config.yaml
n_layer: 8
experts_per_token: 8
d_expert: 32
d_shared_expert: 64
normalize_top_k: true
routed_scale: 2.83
balance_bias: false
router_bias: true
init_std_router: 0.00753
lr_router: 0.000941
optimizer: "soap_variant"
beta2: 0.99
steps: 10412
Below are experts of layer 4 (counted from 0) of a mixture-of-experts language model. Rows are named router (the router's row for the expert), gate (a neuron's input weights, with its number), up (a neuron's input weights, with its number), down (a neuron's output weights, with its number) and show model dimensions 0-63. Each number is 500 + 25 x the weight over its row's rms, rounded and kept within 0 to 999. Numbers have three digits each.
After each expert's rows: a language model's description of what the expert responds to; "comes after" lists some tokens at least twice as common just before its tokens as in all text. This comes from a sample of Wikipedia text that the model never trained on. Tokens count by the router's weight.

# expert 16
router:512543518540504515445488496564450509489527534489508483505507476501478440528517500477497484480510482480502529518454516498485512470478504481481484539490514535470476525562512517506506442557472451
gate0:476468522541537507467498468520453489479474540500480552546467510506483472445479504527530521502509482511537470564477481487510501519528508528507511535539504500513509484538477513460519497578506503
up0:497527511519473541528499477502507540484534528504489507505444516493498472463492521498489503539511488503544466525472480458507489487511524518517520516512529503491467480493515497489512494467523511
down0:527541470524488530468504494487522483476486520500493524518521492503474480500485488490506490468471502469507471532533477529499500521454543485461468490488519506473439481501502480489439471507511502
gate1:493522502534530454467509505499491479499519534486489531461456498491537488446489464487497528488510491540481457488460480501484493495527532492459512533489498512512454483516485511458507487505502478
up1:488466476533531521533545519524509504521528478480515482471504493524506451486486452457512488502534465506490478536540524510513522497480528516489491530488484521537489477520532471510488507569510499
down1:519486449476479504476520505505502531456505487501472486463488468468514527495532518487518528536535507473552509491520439523486500460537488528495498495476514471504508490531476524469478502539512488
gate2:561529510493545457474459493477496523493528516491476519488490494477475494464503528524484461472489488511484489500498497523506536507546516535492531514494514518515455523478508544510493464504504469
up2:511493435521503523468539476530492461484465491487504480486489505521469523490450469486495496482488485537478527491567476465438505520477516501482537489451466491497504493504496484544480469488545454
down2:464461485486504511509537475503528483497469470457506538485490495454490496503535521541508555475521486477496467493514501501504531499510480498524495523450455535504523503520525493504480511480492515
It responds to: Infobox field labels. Field names and separators in infoboxes and stat tables, such as Party, Occupation, Genre, Apps, Career, with following colons and pipes.
comes after: "-", " |", "\n", "|", " Years", " Phyl"

# expert 40
router:485502491515484497466505496545469502533511513460523482481524465494520484472488520488510479491506487521492460543460534493500493482536487482508533483536536476486523489490505476550524493523503519
gate0:492492493530515500485474493540499528518490499448529471508481487514465509487487434480507532516528506512555503535508522491490534457501480522525553503467508541536511462484493471515496502469499538
up0:509496460466507464507549529526448507485493512473496494491528532532501503487524514447534496481512487476512480522472512507477511507479501505489559543485456465546493482513495513514504462515481507
down0:505517547442470498529493488535512519496488473501533546490570512484550486486530550512527515485472475506558511538490492511496478505444466477549468515493494497494523546501494543502478513516498449
gate1:472531514455503502488511473503459517529494496510526483479502488496500504501500504503523450490537553508485522536492532509495496457523531489534506480460500472466497450523504518525533506457496533
up1:491523530492554502475467510536512473490526512474519504483479493538505503485515467527557515470457555490451493504507513460472520476493476538531474516485471503520513479529529521490535499502524484
down1:455506505503493516485532454502522476492477513511471474531466522487505466517474495524512475529544549485507518500513537457489529512511538497498527485457504470506506456531518496470521504476496487
gate2:519501470494499483506526487480475524512465530482439499500501499508488504514511521490443541463520494504481467530519507524525528459513544556500521503491462505448560523491498471500453526517468487
up2:497529485544447505488546493485484521497515498481523509485494495517511519512517494488473490510464496463480468502505543519516487439515499473504503440491486539538509498507496493490526541532449472
down2:478510465522470484483580494497471504500534489516531490457463540454504504476511510534446505482481488501522518536536500537530459494539529447520518505493496508503498471517551523509485513531514528
It responds to: Brackets, digits, foreign script. Opening parentheses, digits in coordinates and vote counts, and bytes of CJK or other non-Latin script, such as 安中 and 婉君.
comes after: ".", "0", "3", "4", "5", "6"

# expert 27
router:522566504500489544434526508526492486482490512490484472474509522522554527507522549499491466488511512501500474542493500503465492505472470467501505478494554519486479518473499516504517461539504515
gate0:474562522485495472460503514522489514471502502460490481496482476527547472517542513466486497511497526517497488483472479503496493494480442513487509485509532513491494512526503507491522467497498525
up0:483492506509546463506519540530479512389464474460481478527520503516498538535512490511520504538533493525523479494486515493549494523490485489521504516529501498529502490451489526521517507486534517
down0:473501494455486502497495515496497486460461481516508480497479508502536504525485493506497517494487458491506525460510484523533501503508530475466471519501504510525482540514470473504516507529531497
gate1:560492510517475510483544494509473512494510542543496511498526488500510478494482518448455476487490521521520466514478487488492535500473523522507534469476491523525515505499484536463521444531504472
up1:508444454452484502527507471492490513467515507525470469498580496527495442493554472485486502507512577506529516527490525454496474529529482503494494484495496515424469466502469509506498518481498500
down1:473508496562491491473501526485540503475537481498508483548502455479436453447486484485497540550504513487480488505514521506484489496492585485534509481486510510515504500484521473523480505561548547
gate2:523518513522476531470521465497518497476482487488502487448511482495511502479495496453486496512494535531512494498511523474478503509472511494494496480481505518541488505481527506521506477498530504
up2:509474490479469491527509470542529468518509539488491494487525495523483489480501497525501524487510486486513504491551505434479538487550516481511489524515530451500489469500473514534495476493529493
down2:447507476456490490511496447539498509480514547497510495529517487479516502455508470510475491513541490515476507467519491494502475452486524486519499539471522540493457502481492480505482518509534519
It responds to: Table headers, cells. Pipe separators and header words in wiki tables, such as Candidate, Votes, Apps, GF, Following station, and digits in standings rows.
comes after: " |", "|", ";", " Team", "4", "3"

# expert 18
router:513535485497520470494512477501495530514489506502508554504539435485535500502502507526506507479536512505478498505465515509498489465479497434529546489502435512502509499530543511480458460533500507
gate0:533511545461486511532488537512451504495504497506511459482546532515526492480534475486505472442512495484489458480507512519512510488492501475482519448512515490530551535467508482491459506559559536
up0:490456508534465484553456460518513499471496504509490538579488504497447469503520546464476494491530512527520498485476520522520489473524509531520451535482467482501473493543456531478494507472507449
down0:504497447502507471479488494465509486528486473492497498509481485504499502510492438487478496467513463551489492487459504481543525487499475526503476491488509486487526509558499509508492450500476474
gate1:501493494494477457548507485466500531501461525507525489478522498476498513462457562541520538539543517526471501454463504462537531512517488502503481515525452475476472488535500474514510482537494478
up1:531508453498525511495505452458472483500503490513475516447473507518498490460525484471508499527496494477517510475496504527531543556478457501528509521518494521462482510512464439524484487500512503
down1:506469485529505530520496473514476488534562521527451484516522514495483509522491556483571503506510550487495455478497473547519461517507468480501503502491483483492501499521493481499526500508536529
gate2:461489485480503477483495473462542471526513484505504515484509490494529451450501457494489563500535480459468540483504522486505497475514498487479473467487481515513543490498473481507515503460472502
up2:462489534505505507527525541510555501529505509511514454477501547505533516507513509489506493487510521460495461494490489492491489523479450486474483502485521497526556510512514532470517485513491508
down2:490522472511506472487508500501481487469490512515487500569470485472483492477478480468538515466510450514493514495534487500525515479500556510492489470478502472513525501528522531474511447504471509
It responds to: Concrete place nouns. Common nouns for places, buildings and objects, usually after the or of, such as house, ship, wall, station, village.
comes after: " the", " of", " and", " for", " in", " on"

# expert 62
router:483532507493487502502492451536515509498532500508496519479563492489526488527501579487503513505571517478492473534475524488455507492489513466511499507515450516487510499484510515520510493551478502
gate0:538493484500520523505461481480511467487511451484495487488546474506514456474496511513496524502540507519552484552467487491511481512493489474499492529543494522461489454518562526509489501494503520
up0:475491500522483526502480539506472525504538539501508471524535498510515534473515553481499502506545446489536498524499490495438494518507519511498482503506484520510458450547547520494542478532518501
down0:490494480493473538503530552521497479480493505529498498503482475486495505460476457559515551508472516550470518511456498476482499483528507499501485527520496520523534482478498529487545538487479514
gate1:555515493525519503527487515482535516510524490497527476556520449499489485492536517524493505441521541522482527501534455442512504462507506513493498515512459507541519486535532485532493496493489552
up1:509482496493478512512463518556510491487502436479481525503480503496474473492485463529490487564485491504485511477488514482506467495440489503482517447509496503522475471539494509529499498500492485
down1:483470495525484498511512552507490510507510499502510538415486477496505497452508450461486497480475478476473548522505534463522533485503490467495488476548522494481482540527522533520454497442519498
gate2:513500553470457495505527448487525504503517516500489505507536511509469510476513515501461512546542513514518522543489494468478514479507510476528469481502473511490498514471449490514476534532519451
up2:469537504507527498539535515509537507498514529532491479536478471545522485486479485514549500511456518496470482546499503474515515465506483540472499440506489547470516486502496518514527515552512531
down2:482448544515503496507456492506503462475527501505484500485517519519481461534481552516524499537543546523485499482500508468491474556488509525529498496483479571493479507471495481501534593492474525
It responds to: Sentence subjects and names. Subject pronouns he, she, it, they, who and final pieces of person or team names before verbs, e.g. Spurri-er, Cassi-dy.
comes after: ".", ",", " the", " The", " where", " that"

# expert 60
router:497541524509537521485487517470455514516521538468511533465535488459493468488510520471464499444494515449504505532465527520481480492470509450499513525520498490440496494476521501529505473511470502
gate0:467534525465483527490517502464476525523498473494512491527513501518546470505488485437515528484494537544494511502509507515483525491490480460520511480521494588540502517528508505480493474485520500
up0:498468510544465495514508495560515504486468520519513486510472534545506491518520488499511529493486520510536503571483500546450492491464507467475538466487510543530499531523497512489485542498473436
down0:522538507497468518441520473501506466540551519491498508560521519484520489493558480488505503487462531574475508498506468468507503522492529477498559491537484494485515506473494479525541498455501483
gate1:486527487492511511498471528518496500493527509489466531500466465523540535497495512526432522457545520458495484541519503497505499541506510507476499507479511505465461516530514560518466467534461482
up1:509483540508471507467526489522526512497497453517560470496482475543495492463544483536467486523481513475506523515486535503474517502517499500461513462507489483473511484505492511471472523515499479
down1:484574508503518500521540496418488484494476530488481490503498504499476486472520463475440535471489505481467490481488487521508502537496504505514480544502524469468516530476492501458512541502489480
gate2:510496521535507474499506546489487494524497497543512526512537519502473467506577510475494492472494492503478535529474495521502573505442480479501464535509471482486443502504535504496510486452486461
up2:501513470527485550539494509522547516536473479480475496489512514499493476484507508484556480524483458523503489467517532495508479554495547499502477482512453476489477495478509540493529488480461490
down2:473516516460540465500490528506502478505495504477515510502439514493464489462515517506485526521522516497477521510488502481533507482490487551446497481501507499527504547487464475527483497522500523
It responds to: Codes in lists and tables. Short codes, digits and spaces in tables and lists, such as route prefixes NC, AR, position codes DF, FW, UTC offsets.
comes after: " ", "\n", "|", " (", " MP", "3"

# expert 9
router:492541510479523494525461498483468455526485480478500520466497519509517519490493505510458504484499483491484475523461503482459489475495434493532506517521518479472520560523489524536464479511531519
gate0:524481479501519475494476522503517507511496484500495496473501471499553497508526486516506503499467467493498522487516516522485548491463497527526490539532534533509561512436492500502484442503533510
up0:492506468487487497510487528505484470519500555494476510501505503528503524528492479548541541514464497494539536559508505473475528507505537515503492513529489511511530519485457509504468496505541491
down0:473535497502522449506458479490502490495467524524511509504490521473508508530491522540467510473490491547442503491458452488502515516520493511511509502507522514493490507476519449486486496457536474
gate1:505516504463494513480485528486471468497449443471566532474493530460497527503488488531509533479508505487509495525501501538496527521482516457474514467542487495489524480486480510489521522450488496
up1:476500533530512552442537533505485526489497500496504506520555475511448487536527530534508481473473533531516525522458461481545509507532473489493536508476499528486525494492476438524560522501542519
down1:525480488532466538531521518535509527487532514494476521494505512488522507512532555503490486522537545531495509524501503481535531508489503488501481499483511494497442465495493502492559493506508496
gate2:485520452500569480503504509502523471515483488469474499472502453516512491499517478519464525517495521501502492547501485497476494492525497491534475485460495503513502526491529505486525527456519553
up2:485498506489494513523451501491468521497505494483492501515513513479521469549501513513506512496527493455511485532514449520520530458530501474537484470480511497492499494502410493485520485479489509
down2:513429532510450517501540498495504522498510510516471527537498524499473521493481523552487496463503486500489487464496518514501473521488525466521488495503480557462479507474480488534546516498478535
It responds to: Compass direction words. Direction words such as North, Southern, eastern, West in place names and locations, plus the commas, of and and within those names.
comes after: " the", " in", " University", " of", " south", " north"

# expert 57
router:486509475498488527495513465500446497491485486470538515430513467472501501488501512494484449507516523477515482543465518463495465505509464471487533492470496496463488535503518502521499471497489481
gate0:472480509517464500504545496537466514464498485479488482480515480491482527496544496551481444498518510508507554547510535487517459483495465502465492539533452543547475546551451473480497475519481517
up0:506463498518450524441519516513509472516506515509478523521528510543474530496524491509525514500475503466491528582550536494516500498458492489531516523512466502468487506462472503495486487525509513
down0:515515501500521491492478495530478546537515494521502509492458513505535526465476508491463568463535470493515477477436500504494505501523540513515483489508498515485493491487506510520466464514483544
gate1:516489477517511460505514472495474484499458505539476515481487475461468468516493500498532521506520484471536500522533530504479518478485462534507515508465481520530511476502485524479474498515498492
up1:527517520477495482512542497493489523497535536533491545527534486460485518562508510485480518487517488533525494468477513468481512489487528435533531476519488550490484556495512501474537490488510537
down1:473538509521546483517518525523454515526514518506482516488538487511505535490559527483466517526535524537512519447458517474487495524543458468539527488514506469464551525489534465502476492466494492
gate2:524529517492530513510479453505480495497489543472509535497524479481480484522464482517519538540525516514477458539521526478496464509514454544489522487463498510513504469507482529526487498522501515
up2:465457516509505477545537510515520536491499471512523479532481513470497502494475474482517491503504541509505499494508496505486535491462521464522504473530514490529462513540513499436511509476533488
down2:480542523515485509503501487503517580523458471511517501477500516513532499503517491475516560513550517539509477499494504519490527534523491463520506520517530536502471499473539472491490511493511533
It responds to: LaTeX and digits. LaTeX math symbols and markup such as \frac, _{, ^{, $, plus digits inside numbers in tables, prices and areas.
comes after: "0", "–", "1", "5", "3", "_{"